python train.py --init_std_qkv=0.0267 --init_std_o=0.0267 --beta1=0.95
Below are experts of layer 5 (counted from 0) of a mixture-of-experts language model. Rows are named router (the router's row for the expert), gate (a neuron's input weights, with its number), up (a neuron's input weights, with its number), down (a neuron's output weights, with its number) and show model dimensions 96-191. Each number is 128 + 32 x the weight over its row's rms, rounded and kept within 0 to 255. Numbers have three digits each.
Before each expert's rows: "comes before" lists some tokens at least twice as common just after its tokens as in all text; "gets" lists some tokens that make up at least twice as much of what it gets as of all text. This comes from a sample of Wikipedia text that the model never trained on. Tokens count by the router's weight.

# expert 41
comes before: " ", " \"", " The", " Mid", " •", " A"
gets: "-", "|", " |", " -", ":", "==="
router:101101136139124120115137149109189168072172208151094175111131093136213153059125132132162106156052119107134152156204147078139127155148115146142169139143110106110094085150099158073157133128103126097141127101113153212153124144133108127158135064068087106076128133175147100159149137156129106110
gate0:170130139126049113117109186159189142178101154132066097125154119143147120163084111088153121122111129142083145162081131165092116161120191127139115094101121106155118153142154148118104108134126169056125119144080122116039105197154119106149141164115105105200159137180073079206131122108125121153
up0:144117116114189122149131057106079114122163129105207170129105133140068125101146157153073148115145147107133098089158142106140154118124063149131136169159128148090110100131114122192117139097125096210129121096165118123192180102142125100132095100155165125060105098095190146053146115125122129082
down0:130160115099122134134093129148108110154126151092203094143149131127080130122124135181124162098077095085141102097094120139137154131141124129079157124143158086115145111160122093139071124060138032124118121093098102134130079135118105112132101156130143065129139140152091106196146191133148122142

# expert 56
comes before: " the", " a", " be", " his", " its", " their"
gets: " to", " from", " of", " a", " for", " by"
router:088117098108155113099117145114205153102190107154108201049095100158197126095096192136163099180039119084143140109165121109131079151074086133163153132070145157130125121131117163124167106107118080098167108076089170135136086104088085158144139073081096100092118111179143145132171130145138100080
gate0:140152128093135152158112095137117058141188167136141063131107165135112119133160133082125111096144137005128143121114158100114110171147099145112181159158110148090139206174127124161114150137147144108186140166051109093152089138122092115151142069140121095105130119114123096162196093152099123140
up0:106092180071085132107099077142122115094182128087126153164105104130143148186130137157104083113153111125164134096154106139117069145142158173127181067147067111092079128197123150194129137140153113114159123129127123138076106170054124128134138178103107110128106144149118103163143123184113249120
down0:072134086134204147202113083126045087120108178084127135117125156148064065148095134113102147160067123159094147128158142036166127142110064126109138151131138137073117082112106114133171174124157126177072142110127136196117134114101120084156130132164153090139146109150101156109119110136123203181

# expert 115
comes before: ":", "\n", " of", " in", " information", " career"
gets: "==", "-", " =\n\n", " died", "20", "==="
router:104133143149176081129137133138124137063148118217142213153119138143162142077086209148153091137064126126147172175184104126113147176152089103097141182102098114137108106144123160058131150112091146153129146117128153140190146104161147142136153095098082093107103147085148081145146127155203100129
gate0:104126104126212103116096140121122070090131123088196171130151134132087137112125154169145095130151168137136158156144103170120132105149096176146106093096132112142177157073169114170149194145116148097119157105136130121122113100108168157139111147159173087077072098139158123165153165131155156167
up0:077144151123164138185093082102129130094127111149215063140149106101129158113123166171176083122115175093152155138110181152164131163175141100154106138148143115123178132097156085108141138123152120139158105162134138147068127126129172137104138094125208163049117107157147165061160152120146190108
down0:167137120091080126083108176090207100164119080065097098134127143143122103109153158107079162143129156177134072125089152121163084131149137129148152151209063114166108117135130132130120086074119100108130124127167101163092070139092079083141100135099186115152197108126164140119139184151159143150

# expert 61
comes before: " the", " a", " his", " this", " its", " an"
gets: " in", " to", " of", " from", " with", " on"
router:082097049098160067100137094129144119106133112156116162072131091119160136079084146183185093123066102106114160169149121136139117153133068124118151127061137141114095136151070147063181109065062121087158068093086158125136079130102100150105135091118125111108122084163057158120144138145141110095
gate0:155123126145147165114147191150153122079139136114134078152098101144127121128137110114196147187106149086104112145100182145143131170186123134095200116112108147164155150113175147161111141172142157129132148078113079146106080099167174189098115110142155145149106138138177167200112144125085145135
up0:174140158107151122113068174165132108117098200155156163090101084114150141161138128147141147143098054115108080182076136113138052131182156141144138109144106141161116091124139141143126103123118158124111184133153103126103095117161109128119104094148143160104123153160174142157157146159151140102
down0:132167176146141136081075132129094138079111178087091169157225095102114124128171139111145099082184127051152105117103148147109132128151147149107107161093167189191141123117128114157117088132128135121076106122132115191164134127105192134136134137168085154134105113148129072130142147170147139157

# expert 60
comes before: " ", "00", " \"", "30", "5", "0"
gets: ":", ".", ",", "°", "′", "):"
router:073092146128136084088162149129140181090147153146069156120130101151109125105117139154137059150039106104162132087186150074127126164158124156133163152109116100156138062152087127075186074099046084131156164128107223130123151134098066156111136077077105092090123135135110078158189144125146121146
gate1:031118138130166135149179080143095160180108085128168134165137114116187116090096136117090099217093092138161066159106116102074118138126142100160130152097126099129115154188103127073103147097154076129154126137152104090114141133090152084094112127164152129173144111122210124085109148115115164218
up1:162112107139050142113118185135131181061136156140090121134063134165094112115143119099178144096148138154072101108167110173168098127119075111146074123141128164100141130071112150154130138155133173129132147117110123183127072157168109155123133167090108112111091150147088201109165095143124087071
down1:134105141121137159149143151124149123163134096097101117170117150109202148151128107124149087142140168125149110176126115145154109150162145146160137117124053118099047099099138126101147111121172111103172121154221145117150158232110088104117207161081091129153156114123150091173151153112140186142

# expert 104
comes before: "==", " The", " In", " He", "The", "==="
gets: ".", ".\n\n", ".\n", ").", "==\n", "\n\n"
router:098041156100141064089142167117118142124124129134103164103175094176118129026127109174126091135103100082172147161174155104091143151099109131126174104101103111200129098166091140100161107127119121105139113111149145133175141107079114108133139117081124136098115080179120094205141148143136123078
gate0:126133162158143145145142178146136160139106194138137182169175018144158093073109132129085111133154135109069141098128116123133122157133145133100144123175095153132123114130134081065092060032148188163153116115158126129133106113106154175046158100111130139186163175113180111141110072199105153166
up0:124074076154140125130176128076140143099097136083090130102096155132079140203173165096163122119149107116170129130150134121082143106090105150184146110086161040159134107131093137112130146154072099096133122071103149134126092138074173086178107147162108170042091077186151163113098099157127129181
down0:102142049091162113140116071141089106147166126133146101143077122081153123136070054142124117109121146132089087143165141156162101093126170086099090144124083173126161163077129109139172125162120148211119208074132117137143145116121122128117087110079181122169119132121097149128115154057086079081

# expert 59
comes before: " the", " New", " a", " St", " England", " North"
gets: " of", " in", ",", " de", " at", ":"
router:098114104088135104103140147099158152145151121103106208081098115149160143120078150180178094119040151106146171132179113131157109166115116084113097152122156141144097102171132135093150106111098137132176092064111165152097124119095116144149148110115100103091158110171110100104172153135145089043
gate0:042051115111144177088164151132093135126121131137119123156128110108183111103097105135165157101127140150069120132124116138129160159189153119111169179145106105224142140135139104154110122155158192170120134161117070197160120101118181131118125134128138144132117125122119167109105120156135214095
up0:096122117074101174134140177079138119114115115149138127137109115157140130109103160199119161128118116149164131119179068175147110112157219091138115161151119097208147121110192134143136118108141167191142124109122106178126173028146116158102123147121102112145128121105141173143111122188137193138
down0:165127160190097110111128104073129153154123128081114094104121098162094135134070098135089127140163104192104124165092168141145051124080170057113145126132134106135111127151125141078140141122095189083131152148095138189132081173141072143120151168176149164120140118122111146129106127123076170113

# expert 49
comes before: " the", " he", " The", " and", " but", " it"
gets: ",", ".", " that", " and", " but", "),"
router:097094146121151064098169162119160163095159172152116104100158106121133141117153114150122110142077100111165135117171153106138115138116090144114140136104099149159106112151079160098154093096100108106148133086104185143173127112094110144137141078058120140080129096194123089139151213132145089110
gate1:128053170187130049068158173154128140090111124172133133167150155130062155141157104176120107127109139131173138103123153093133157125081134079127131125126135106057102179128135157134194119071150039095146194145102171126136085163120135064073072095182149165133154146122174104138113102168096147142
up1:110147129125098095192122092142185158169124118128119161139105136141131093126133143153182132144109117093076183147112136101163115101084167116079087132179145111108116106124122128147105155131067062092063094149116102087126196127134144139086170172115124150166182107124111107079125201067146164158
down1:133116171137105161105132082134118164119157071074121108102144097156079080101086167102042178154117078121116142159113136148144107123071091138143117133121116124123070097095133108106097112061224117151117098135124105122126160127083183104142116041175099109139118092121160165138127168129120115158

# expert 93
comes before: " ", " www", " UTC", " United", " \"", " P"
gets: ":", "-", " |", "|", "):", " –"
router:107133141088151077095158136114197198066138165160091198078146085147165130109111173135132105192078118111186122144226144094128136150116124136166111142120114122152125074172110184118154107124071103104210112108096173121171117123083101150173134075049096091088087111131093112143178168164131104069
gate1:124043148180091133131155100115128132170068117161122110173133105181145167159217093160187155082082115168117160100128195111116157167159149161146150155080115113107126134149068068148132167148080140131111085097151163133134133140088164109127105153093142115177101155151079106116121179077111133104
up1:148132148154120142099123095146101118189064126141127096142132130204126150168160091125156140096061112074126063075204184108120157167107106139097168101143072151134111152107163057102115144166118086133111157085155081084153118105129140118094058132158088110145089153155150105175116165157173128121
down1:153117113120136164162121102128117154103133151137174132100134102134211199131095117095150179115146102107107110191084104142150090118175162124116117110104193134163134151086129150079070097125114083152098107114083108098114145147129111172145141121147058108097090141146080154127136182108106152120

# expert 100
comes before: ",", " (", " well", "\n", " a", "'s"
gets: " as", "ist", "en", "ay", "as", "a"
router:081125125139127172074196129133176165147174099152155147152161088172162105113138120146102124119099054112111137176133147108121079140104094139141117135131065149133112158139108101135142101132140099152132125092135125104116171131145100130109138107090100110082092142179071107113148169120159054082
gate0:175128096147161196125182067098068095182104162123097188143179121112069111137168081195088175103170140110125098134150146093109151081128114194118143106129091148151163163133133147179186194099130151136067122096080165145128058116040110063055149110065110122143106078083118123115142179147172175143
up0:153151146129162092098133147114109126076140113082102158165185171091112115139152175115156116101124112081138117183148122115142084114179186105147110123146085087150101151143063181056106110142168135153110107061128088145083126163138159142099117176136096107163148186143118126170144051130146169122
down0:194158135137095148161182147163127118170161106113145093089107106094124148160190125142038146189135172108143109108126144143111169142113122175121097083114109147179106121149104128119128098160157139129146161144119153181137132056117114127120078085148146151130082155083139092129140165062128136145

# expert 98
comes before: " The", " He", " In", " It", "0", "5"
gets: ".", " .", "00", "20", ").", "\"."
router:104076146101169062078205194130146186096198142130135125104123090121113145038126136131125091147078114084142133130175122073107105149147087164125164147131101117178089077142098114077160146086084156147163128110137135134143153121092122182115154100081118076109070120158074128167151151168194153073
gate0:116061154057162113149190113153130125130148090130205086081101112158089076105116139140108085137181145117097065184114104043149131113120158115160105161142091125157140124126116113089098172122113153132097116119174135123138164085075076096115105116185095099109147111134086128076101149091118202112
up0:130113133191110123158102162107113150138072122099060190134144107105114164132149100073179155154098085149150193082129130195107105130111084148076158115093106116119165100127116115153136070128080054101149140124079109117080110204167143133133138166082126175132114152134166138197189123141142077134
down0:090125127125130158193142097122164126119148143140076063146116140126217075095141111179125139070080115144129127179164151085180100058135119128149107123114175139120089122118077140108080111098157174110153130116205123131114130144102077101179138076099165136214153174179203128152115110087115127170

# expert 46
comes before: " ", " \"", " Total", " DF", " Win", " MF"
gets: "|", " |", "-", ".\n\n", "===", "="
router:076098111137174128104154132100189141095165143158070155119091093127220138062129127158156102129107124107145187136199145114138111142123133109177174124122099127125120084143122130118160105118111127079166133117089172186174150108113093147165120079062112123063140126163120133188129190124128055135
gate0:156147168164134080138169151121156101138147107077135114123156108090057101094160189163151087148139112113127087123118092056111146096138089121104149114136122041125136135145123168166090113143088067124124125090084104122166101146154124079137103108054107100168098140106164127075171099105136146083
up0:148154189141123147116108115104156159150094101097073084123204046100088137142123134150158143130140101070157083125132117040125155119164118092064138134088098076097135112113155195181126133131078139127106139108096098102160140093174082129156110104106136123126106113093140102102145114124115140080
down0:110156157149167083125120146089105134180118163100106128135165110167098130177133115110134144102099092160105155144154110171149158156114071137160212162150144151101155151130134130138154169166117163134162194129118130071103070135135177126181080196196160121173132098066133162104113114127138163103

# expert 110
comes before: "-", "|", "==", "20", "1", "3"
gets: "\n", " ", ")\n", " |\n", ".\n\n", ".\n"
router:090089131126180025069140129101128149155161140151145150134149132140133155031140131126089083152118136110140165139165139051104131132120104133124128150127070087163115094160138160088154144097095113057185149105146180202160114116107123180142162093067084128081112129136115157182150154135142127111
gate1:130099129147157149141117113090079101155178121095110117114087144210105148119113104177103114151128136076081176116135108145150142131128090143179142153091123115104161130091106102126197172132097115109097110119128153085090128146198144158130090158160128085162102117117116102097128136126109159108
up1:119179160154091099129194111150167173143122112164159121133177109064122130091136148082161119122154073134145092094086146043093122127129110173058111126111133184208098072119108124130071146162172137109120116126116171109152112091146099115153094156132127165142170128092144177139130150125104101155
down1:181133124129142139116129160116103153089148217124102075108210126125100128132120157129150086152187165131113113052091106145165125101087122106151068131102120180171098163135152132147049116131109145157192164152085116125168112121194110096121122172074163112153121209102100131169172111165129169070

# expert 67
comes before: " the", " a", " his", " birth", " their", " this"
gets: " of", " to", " for", " from", " with", " against"
router:092115081107124101080126128111184140154177105151072170063128108127195153090062146129137089113068137100157160092163109107119067140133082125140136128090164170119111092155079121102152091093101109146155059072106153184141111134098089133149151110093048089066149123152113121148144133146131068069
gate1:162205120103163148141056113115137104153050148140106079154077130151118120177165122126125128129152179123171145088132120201139179116066148091157141092112126113152073109116076115123119091121074120128158131141111069115146154140070100169198136192132085134145089105069129064144108059150108119083
up1:155107153150079098151111095169125128076108123097131127112153147141128079135094089129085112110156126041124059148140138055161079173184129129144104109161128122090151083113129173119049145142090152172145104057135183145129135112117137144056074096100155115121130071175165151137164128116096088145
down1:111108148133162113180121145159142132157167073169084114143159094083091082158120156123153104100143103079102162160172095122095115088121142155094132151091168119122083160159122104119174086116168116105073132157122203153082145139136084122146186161118151106118159109152185143153120131124154197139